Weights of a small mixture-of-experts language model, trained from scratch on English Wikipedia.
Size: width 128, vocabulary 8192, 27.8M parameters.
Experts: 128 experts in each of 8 layers, a softmax router.
Below are experts of layer 5 (counted from 0) of a mixture-of-experts language model. Rows are named router (the router's row for the expert) and show model dimensions 0-31. Each number is 128 + 24 x the weight over its row's rms, rounded and kept within 0 to 255. Numbers have three digits each.
After each expert's rows: a language model's description of what the expert responds to; "gets" lists some tokens that make up at least twice as much of what it gets as of all text. This comes from a sample of Wikipedia text that the model never trained on. Tokens count by the router's weight.

# expert 9
router:105128137111144156110118137156113126121156120157094103112139108097102188137110150141107098105128
Heading equals, verb stems. Equals signs opening section headings after blank lines, and first pieces of Latinate verbs such as comp, disp, establish.
gets: "=", " comp", " exp", " disp", " It", " conce"

# expert 27
router:130177162108131121106098167146138109112111122161111113111141096101121159112124142173092094099119
Surname endings, roster cells. Endings of surnames and names in sports rosters, draws and lists, such as Robes-on, Gil-es, Brun-ner, and country codes ENG, GER.
gets: "i", ";", "ner", "er", "s", "el"

# expert 49
router:109169127088142144127112151122132087109143123172101093134151121108113166132116173114101138130086
Words after sentence-initial In. The word or year following In or in that opens a topic phrase, such as In administrative roles, In football, In 2021, and Ad-min-istration.
gets: " the", " ", "min", " national", " public", "00"

# expert 53
router:115146133108130143129118154119144106110156120143098100080171120099098150143117140165119119124121
Taxonomic and surname pieces. Opening pieces of names, especially authority surnames and genus or species names in taxonomy lists, like Regimbart, Forssk., Liophis, plus ISBN 978.
gets: " |", " Ne", "\\", "|", " Dar", " Tim"

# expert 15
router:140143152098131140114144162151097093082146107179094116127164121102095170137091166139106095130114
Numbers and There. Numerals in dates, ages, scores and tables, the word There/there, and the thirt piece in thirteenth or thirty.
gets: " 18", "–", " there", " 17", " New", "/"

# expert 59
router:125149158085128146123135124160135116110143119145092107084121113113097165135084159134130109103142
Numeric table cells, units. Pipe separators and tokens in population or census tables and measurements, like km, mi, decimal points, percentages, and IPA after a slash.
gets: " |", " it", "m", "0", "1", "°"

# expert 51
router:138143154111136150121105136127118108093125114178119098092156094115102159148100161144119096133114
Word-start fragments, hyphens. Early pieces of words like Ph-ys, Cr-ys and syn, hyp, plus hyphens in table rules and taxonomy or list markup.
gets: "-", "D", "ys", " List", " Bi", "s"

# expert 2
router:100164166109143118091104164159117118112169095134111105095128117086126173123117157139115102119132
Sports text fragments. Word pieces, hyphens and brackets inside names and tables in sports articles, such as quarter-finals, Europa, Timberwolves and Pirlo.
gets: "-", " (", " p", "eg", " May", " inter"

# expert 1
router:093138164120169156117098138150128114102151121153088107118138084118115145154105159170122098102124
Clause-joining conjunctions. Coordinating and concessive conjunctions linking clauses or list items in prose, mostly and, also or, but, while, although, however.
gets: " and", " or", " but", "ly", " while", " as"

# expert 48
router:107118181109151142137102132154136094122157106170107124108148087106096133142128147149100102090089
Articles and prominence adjectives. Indefinite articles, commas in lists, and adjectives of importance after a or is, such as an active role, main, largest, popular.
gets: " a", " an", ",", " more", " The", " main"

# expert 7
router:134146132129143133097104146124124094114151102169085104108168129130098138174102175137108090113119
Prepositions and infobox fields. Prepositions and articles opening phrases in prose (at, between, from, the), plus field-label words in infoboxes and lists, such as Links, birth, Area.
gets: " the", " at", " of", " to", " from", " on"

# expert 45
router:087149137102150128140115137133116117137135111150095083101130115112100132144083162146131122107111
Infobox labels, the. Infobox field labels and colons like Country:, Born, Coordinates, and the article the at clause starts, plus chart table separators.
gets: " the", " The", " |", "The", ":", " in"

# expert 23
router:110166179089162154102097121150148098120149100144101118106157113110101160154109153160128072101107
Word-ending suffixes. Final suffix pieces completing a word, like -ly, -ed, -ted, -ous (freely, Shared, based), often in music album and song listings.
gets: "ly", "ed", "d", " th", "ted", "ally"

# expert 22
router:092145151091148141121109148153111085120174081134098113107134105095132138147131168174111124120097
Prepositions before names. Prepositions such as of, from, at, by, with and against before a proper noun, as in "on loan from" and "at Eastern Illinois".
gets: " of", " at", " from", " by", " with", " to"

# expert 58
router:132133131119178145113096132153129119114147111168087120099160106102115141131135161158139084120099
Closing quotes, odd pieces. Closing single quotes after quoted names or glosses, as in 'Caspian TV', plus scattered pieces such as the, to, hyphens.
gets: "'", " =", ":", " the", " –", " '"

# expert 21
router:119137140092124119109099144145150121098145088128094112102133110124109169148121146165126093103090
Unit and word pieces. Units and abbreviations in ship and building specs such as ihp, ft, p.m., plus plural endings and modal verbs like could.
gets: " p", "s", " to", " ft", " m", " were"

# expert 35
router:125162141105128124114122144145126132109168104169110112106148129124103175154098161170083114108095
Infobox and table labels. Field labels and row headers in infoboxes and election or sports tables, like Registered electors, Total, Candidate, MF, Location, Type.
gets: "-", " Total", ")", " Location", " Win", " Party"

# expert 41
router:135143158101162128132101155147146105094134108159102101107116080110117169151102174140100093118135
Digits and code letters. Single digits, Roman numerals and capital letters inside identifiers, formulas and scores, like H2O's 2, FH1, A1, CCI, 2–4.
gets: "1", "2", "3", "4", "I", "U"

# expert 18
router:128143149115182117118089138140154105121147106166106110130144102123109156137096172155113138103121
Numbers and counts. Number words and numerals giving quantities, years or unit designations, such as six insurgents, over 400 works, 506th, 216 BC.
gets: " two", " three", "=", " four", "000", " several"

# expert 36
router:097136160117152159098121151146130101117153096137124114111148112120093159134090134153119131077117
Biographical pronouns and auxiliaries. Pronouns, possessives and auxiliaries in life-story narration, such as his, he, her, was, had, also, subsequently, possessive apostrophes.
gets: " his", " he", " was", "'", " her", " had"

# expert 26
router:138137155119174151126102147151128125095154103141120091105163109121120137151106142119104118120108
Clause-linking words. Commas after introductory phrases and conjunctions opening clauses, such as that, which, but, because and however, as in "As a result,".
gets: ",", " that", " which", " but", " where", " when"

# expert 17
router:109121131103146140109121133145128128075148104155094106108160117101126160149114191150091096110107
Coordinating conjunctions, headings. The words and, or, of joining paired names and heading titles, like History and description, Bosnia and Herzegovina, plus heading = signs.
gets: " and", "=", " or", " of", " New", "American"

# expert 4
router:116134135106169141128107157133125126098110108147103109131147112099117190140124154136128101111102
Plural endings, heading equals. Plural noun endings such as s, ies, ers, ors, ates, and the closing = marks of wiki section headings like ===Universities===.
gets: "=", "s", " =", "ers", "ies", "es"

# expert 46
router:128127130110132124133102151123114111103173102137075113125171122077128139135130155157112116121113
Common function words. Frequent words in, the, a and commas in running text, plus "in" for inches in height figures and place-name starts like Est, Univers.
gets: " in", " the", ",", "|", " de", " In"

# expert 44
router:085147136090138142125081160167113117104129104146090095127125110096098156131116130138132108127113
Foreign short words. Short foreign or transliterated words in titles and names, like Slavic za and z, German zum and Arabic ibn, plus verbs such as is and was.
gets: " is", " was", " al", " he", " are", " ph"

# expert 12
router:117147139106142150103126153180115089099156107153120116103127104096086142145126153140123087109122
Song title words. Words inside quoted song, album or work titles, especially contraction endings and openers, such as I'm, Don't, When, You, Way.
gets: "=", "The", " It", "t", " -", " You"

# expert 34
router:128169183105130139100101152157102086105187123156125134103160112110093153150108147165118115105117
Numbers in stat tables. One- and two-digit numbers in sports tables and score lists, such as goal minutes 59', season stats, times 53.155.
gets: " |", " 14", "8", " 18", " 22", "9"

# expert 31
router:114157144108138160146102119157148128088136114159099123090136097122096163149098180159100120107102
Infobox and table labels. Field labels and separators in infoboxes and stat tables, such as Career, Population, Density, Died, ISBN, and the / and | between columns.
gets: " /", " |", "″", " with", "  ", ":"

# expert 52
router:103171143123151150139097148153132118079137099167095127120126133126090143153103124163106090120144
Table and infobox punctuation. Pipes, dashes, colons and closing parentheses ending cells or infobox fields, plus digits closing scores, such as 6–3 or "| Att |".
gets: " |", "|", ":", "-", ")", " ="